config.toml
n_layer = 9
d_model = 192
n_experts = 64
experts_per_token = 2
d_expert = 64
d_shared_expert = 64
activation = "clamped_swiglu"
moe_layers = [0, 1, 2, 3, 4, 5, 6, 7, 8]
router_score = "sigmoid"
normalize_top_k = false
routed_scale = 1.41
balance_loss = 0.00172
balance_bias = true
router_noise = 0.3
init_std_router = 0.0157
lr_router = 0.000423
n_head = 6
n_kv_head = 2
head_dim = 32
vocab_size = 32768
norm = "layernorm"
norm_place = "pre"
norm_eps = 1e-05
positions = "rope"
rope_base = 10000.0
rope_fraction = 1.0
qk_norm = false
attn_scale = 0.177
tie_embeddings = false
parallel_block = false
init = "normal"
init_std_qkv = 0.0257
init_std_o = 0.0
init_std_up = 0.0257
init_std_down = 0.0
optimizer = "muon"
lr = 0.0019
beta1 = 0.95
weight_decay = 0.0
lr_head = 0.00477
grad_clip = 0.5
warmup_steps = 200
schedule = "wsd"
decay_fraction = 1.0
decay_shape = "linear"
final_lr_fraction = 0.02
batch_tokens = 32768
seq_len = 256
doc_mask = true
train_tokens = 302600000
steps = 9235
dataset = "wikipedia_en"
Below are experts of layer 2 (counted from 0) of a mixture-of-experts language model. Rows are named gate (a neuron's input weights, with its number), up (a neuron's input weights, with its number) and show model dimensions 144-191. Each number is 128 + 24 x the weight over its row's rms, rounded and kept within 0 to 255. Numbers have three digits each.
Before each expert's rows: "gets" lists some tokens that make up at least twice as much of what it gets as of all text. This comes from a sample of Wikipedia text that the model never trained on. Tokens count by the router's weight.

# expert 1
gets: "Personal", "Scientific", "-", " sp", " plant", " them"
gate2:115153109143103088131160153100107149136129130098151143164099174092119101076115100069148085119159092130144085149155117112112102133108122092148095
up2:118105121155131106126158085139131138113116153107149118144085135102150161141120131145102111162133086143107069118155086146161133186153109130130124
gate3:112153102105122103123123123162101140156127149143139173129138143093104130129134127181133155145129070125090128145097168113157128124120130032148126
up3:139139113097119118125168105078116117120109143135119127143146115116115151102109110149110169127121125117116108100121104115107138153159133094171180
gate4:145132113168130129126131179126156137136131125121114164181117096129161159105125092114070143090141089121091128136154102107166120126134129088146133
up4:143141165134119134148145079094128132155113076110148147151115118084143100108109119156168127126130149138149116097116141181105108135115086129148095
gate5:135166145140099179115137158153148140098147118150137121156105150139096131154160136122148114132094101093165119172165175132086086164140128134110063
up5:143123121118135092119163098150177137122084164117103128134112141120143083135097095127123139136116150151125184100140103074120150147155195110131113
gate6:104107137082120116140143132156130170103149133141107097128098179181121138122130130146127159133107122105115133158149132163151085140100124155130161
up6:123176142135172148165141104118161160142117114113096101150147124093152127119113121125148072099146129120146151118164137139161126132132106095126149
gate7:155088145155147137146143130123127129126184143104073131139074146101170076144156166105083126116075111132148130137130130103140125077066127102124151
up7:095116122138137125124106158110142088117124120130110105113101146094100130146106124173132139170151165116116177113094110141073161126141121125140133

# expert 29
gets: "4", "3", "5", "2", "7", "6"
gate2:111150140119137106128129114103114167120110197103134158129134133141162137149136106085096116167122148156124098130072140166174121132152148136162154
up2:147151111094137123106159145145138166153141101156084112152134111118144095104124117146139110097138132137128116111122159167155140115103144095129130
gate3:120182073123122125107111133140129127141152082129115086090122127119132135123161109128121134115154103126121156106136116105125101104129119123154119
up3:117159135150082107161099114154146099147109095116095147087117093117157147156150138112121113102165081133138132103081161138161111134139113118173117
gate4:105166092134135113118142151131077089155105167117150131118121116120108161148141097125101124122118098119127152113149124062092153131155129160125081
up4:144141135109101131112143125129121143121124124072154142173093102169166128134125123120105138129133142183125092117132113122092108143088106086086129
gate5:151095133120074142144117116163149125130076117095186120119133122138104112168175120113106147119099153125144127118154169167186132107133121126132129
up5:144132091119156142098129128077129128157125166088123145134083147126173160132187128143108149115098127166140162145094116125105155067117127112112111
gate6:129104166080092116103161161105146183102175135126134114144138131135153121137144126152120113106117070146091158158062156150160151105127124097161110
up6:120130120112144178123151129165072132149137144129138107131115105164089125161138120103146157142129126198112109111182147125117112126136096094153086
gate7:122124079174147158112088136123103130163123108137138164150142125143172135115160119131111099123116104138115142094094149186145138143142153119116134
up7:102128099105124145143117093148113092104122187129123192117126110144152168132148136106146120108152130138149126147157124191151141157174135143149081

# expert 12
gets: " to", "7", " of", "2", " at", " in"
gate0:087120156123120156152151140129127120101142130102164151162135127117099153089131093128137082119155117145127134125128147070075117121120123118123145
up0:117138148133154166132125123106142106122120126135121097120101142133139128105146108135152122137156173130127121097129147084086121132163107147117125
gate1:087119146142114110098115155108167094147120141123186115136115167157122104180127120135131174096126106118101129113103123075125102164138116140123129
up1:134094133166144149110131110076174142124122145094133135105156118130114150141133121150163146175121145144106065146116118150134162122119159164138124
gate2:087087143124140150165132118095143077101112077131125128108082116126138075114122130160129115109137114129119149123129168106130132104113105126091160
up2:108139122148121116118122089140127085107113147122138115136112116051137149125130154124133111129119125085120125148136166091095131111116144148165117
gate3:100149072158122169150152142110147122136067132148095156151060146114095155117137140151140148090143101132114126111140154132107091126116171160124170
up3:094098115087156111150081130126115132115096137134123116146172081105143096173109118139146103130133121170143102127132102112177134121127128132130125
gate4:145121170136142125158152099132145119138118100101131127157130111120154157143139098148140106122114121138119141144181120132097082097114150136121140
up4:117103147117170096146154147127102125134081105149142138088128159167120095178151155152112151159143103149119117103110152139117086116147169130111149
gate5:155141116146129114101130145148170097146099119107069176156141140154165159113085116143156154111143098150150095122114153127142144154110127184154086
up5:092167143157112121151104117112093149143141110133111138152125146120153140171148109103087107135155134039145147109143128172106124111142118144126114

# expert 58
gets: "1", "2", "age", "5", "c", "s"
gate2:109118123135150168129125111135145177119137149133123110113184123127109122148144121117129106144127123138077136112142150135109130129114168146143124
up2:109116082144154176128075125120111123142079180143110129104150090149133115167163147085108148138113103140117129137111109117128161161139128117147113
gate3:136148136114100105149135192145089122150131128147131118146117147128121114094136105137081131110161146099123118169113147151188145108161157140115139
up3:103108130137157177172106111155173142101132164170145124114174109112121115154119147107088137120158134161118156126122127119118114126109125101116116
gate4:081112106103169147115152154137084128116160138083138125101096128099135088135107061127136111120128132158147143109121146141141112157136106119146106
up4:117119158112102109137113089149160085166117120133141189132141108132153179104138120131146117106127130125101158145123104087123138113185091162174093
gate5:122136120117124146148082135136105141118168054160105162144113134148127097158141141136147123109154114131116130119126124075112107159154127125129135
up5:181092131124124102152091122092127170111142129131127100141160143133103144147186120130076132154143092148039082140176121129163149149114131096163137
gate6:147141093087168132151099150163141138120140081117104127156165156147150119082123144089124124109140134172083145143135142124086159159127171071158120
up6:147112174127148152148101137118138143128147123133117141141134161136149127116136110104119145118145085100118134094132140155121133128056079120162133
gate7:105104174148115155143109150118132182121111128147098117091140097109108127118117139110096109123141122152091114155134132148127167166143158105153163
up7:136140130147135143131122180135129126133132161112108115085117101107152168168099111176116136144138109113144145133082092140114126119106136162120106

# expert 35
gets: " that", " which", " who", " where", " it", " this"
gate2:098144112132125190165149133084093095125129134107131132164134068133133138111120115120117116113150082143149132142125148152124096136180184124141155
up2:077123125103112079131125136096163123123108136146134155152163145181098127116139173158141177104077157128121099135125134155115135148121094135109132
gate3:133120149092156147152094148109148105115115134091123145128103119130152124103119123127146147102079115143099110094106141126119178115105149129140115
up3:142158146088150110125121098155152097165164126121117103088166086142117105124092143079109149104161125073126097114159130085104160138154155165094112
gate4:136106156142150130086141155105140098105117158157114170127094098141129121132149129126177166123099115136102115136158102131090126155149118126119185
up4:122131093131098138111154097146114145166165138134116154147086132139177159123095125164144116150155135158095096093116100183102145141115138117095097
gate5:079145112077142132147094108085186094132174096139129183111109092111130123139095128099153146137104144178135150163135104116123122089129140122142166
up5:129154080138076150107109111128148139109171135136148113114131119163140111081137101135132134138125089107135093154124128106160182112132145117118146
gate6:117115143136080138147114119140138149101149119164122131121122110145129132129135110123154116103121098121093124127125155109113137188136122104088171
up6:135138129114116157134113112165168118116087139162108135126075116101094147124185190179126108142128148131156153114148128123148153086131141180128118
gate7:105146122125129142163161103155058103119151116079128116139163111127126119097104147141130103134101184112132105151120131096115093131168108149149115
up7:161122117157138110124143127099170136090131104126149111182159137131065099159157165149136128099131128113135146108113082099119152141149113119122154

# expert 0
gets: " first", " not", " only", " also", " more", " been"
gate0:142133134123129121101195142100140111167106157116160153154135157118162120142114151169111128118154139116146111104071165103076123122131108064117127
up0:099138098131120091102139110123145104117160155116138148131105156081127116132111132162160109162133159151081092131119082126127124129126165112085095
gate1:151152155151110089085114134103172096136103138093134136115158166096130126166102136173113137162147142142169131130112149108105132149108106123119087
up1:110134128152138158154147112142168128148168157120152140112108178124065118142118114104112121115147156122138092120072141111100130105109111156117130
gate2:124090100160087151094162152174123120085149101138132159169103172150096109118133089110120131142087122174118118154135127106079096174133093090112125
up2:178135104102133120092137120085159124080120153135147137123173113179126125131104129087124148112143081087111105181144154099104129121079149089173115
gate3:102100177138123145144118112136110065146133140072130139112142144103147133142137142103137175116146156084141106114095086130154128104108146115119108
up3:132170101107109108091131147126098132128141151144124118140129133140138154112122093122123125093092087116176119146098144105144160150134152093151121
gate4:139117116117075138136158112110108100130149138132097142138157126148122127142150140120167113157087159128104132132121178105133129129095095156135128
up4:109137147159104123118135113151133117091147093080098084150115144128109122130123157122094115163115150135135109151165224134149142086139110131113135
gate5:104132148124096128121110113109095155138098119164102137148146124106169093106121122150142111117147193160094155159125130101140115095178101104143152
up5:142145171126120117121105089131120123139098168160157131143100095127164090088112098144134150119157133148109138108165106099153120130184086148101125

# expert 42
gets: "–", "-", "/", "^{(", "−", "&"
gate2:084106104137115123136138141133135149185145083111116111125132104102124173162104151153153132174121103071130131109136186081130106112103101155096123
up2:165135137145113156149103119150163100116115146127084114133115099115139127155138186153166138129100140107083113135149108092066140174080153139167154
gate3:140095090136096091136125091166159099161127098100149098131102147137150124151146128115118143111111148156113125111125118145117200146113132111134130
up3:139140104125109128168140081147118109106126133144125161138151108103153124139143166124168106125120090099149119143180136147150165107145101097108159
gate4:114157132134117101036098139145137087152133165083129166136109132157135084147119114132135157130122112134140095145111071143081128136106132063063137
up4:130126131107144163140124139107119147108139128142148132111105121129146099153142116146134161117116112090110141109128162122116141105108157084129082
gate5:141131122126105105150138108116165095153153122134140095138119057095134119139156120153163140122130119111175125095139187157155170127122147134111123
up5:112118113104158131173120156145146155164158127135111147133116110116127118156125154161115162088132090113162153101112135179139113104122175120109103
gate6:098125096100142149152120168149122146152149126094157159137109144104147063154076141135129138144117154142114114094116128120092102155121184125110098
up6:086118118119124096101139125120111121125143121120130108132124130090137130106099142102103168115139182094146089106154114145117117110136133143126150
gate7:125114163152127132148140127144158174094129100130083119130120178148104093133102104164097128124122140133164146175132125176072122113130109132110172
up7:166157119112072115148128122103161123114118110127119112104122137161111114117125158129154151111104134103134095123129155110066181183126155103095146

# expert 59
gets: " first", "th", " second", " other", " new", " this"
gate0:100149100121168162168176167109131119134156128133166125182106138087115140096109093122137130117108116104142141117132113114111132118115105153099121
up0:145127138108125128146142137161126157147082120108143126122129113135108120069103108122145124115105157112132139151185118154132123125150095133102163
gate1:119122133097099156089148136129145132112102104188182134138094106170131103140164118112085083150102087133136110129098125153104125138104121185136138
up1:149165101091146136118101097145091133089165084106066163128127092141086116134103133124138148115129105151118127122136159131133164156145172047151121
gate2:133118121170127155104119123144082129128112180135145158109164157129141094162135096121129142134121112118092136153146083164101093154157120125115122
up2:108096128108143159142197100164148090140118093118108121116106121135130166138146172128169126141122116151169104157117173138105095133120145108115141
gate3:127182109137161166133117122126127141148127082097156138165131116140163136105107134102169129108162129131118159135126174128142126092179137085128132
up3:111101144109110143112132162189141073129093113166107143122132121122134141122101154127122143136122115095124107096089173121157136119112126137170115
gate4:120152174152126104170143113126116137149087114165117132121104135127102151127095135103133126138170109123142094129115112159114122123107132128106101
up4:082152097134161121178149092150108146157133130134098146140148134116141112131103147130169140113128149106121137122137089177136167129159137140101115
gate5:129115115133125105153149109123105136146159104115125102149141140106098131112117117135095095123125140104108129147124167127146169125136104126097141
up5:140167154097120072163116125123105146117098089127067094104105121126081082120082176191101136110172159107146106161120106145142177099135131153111130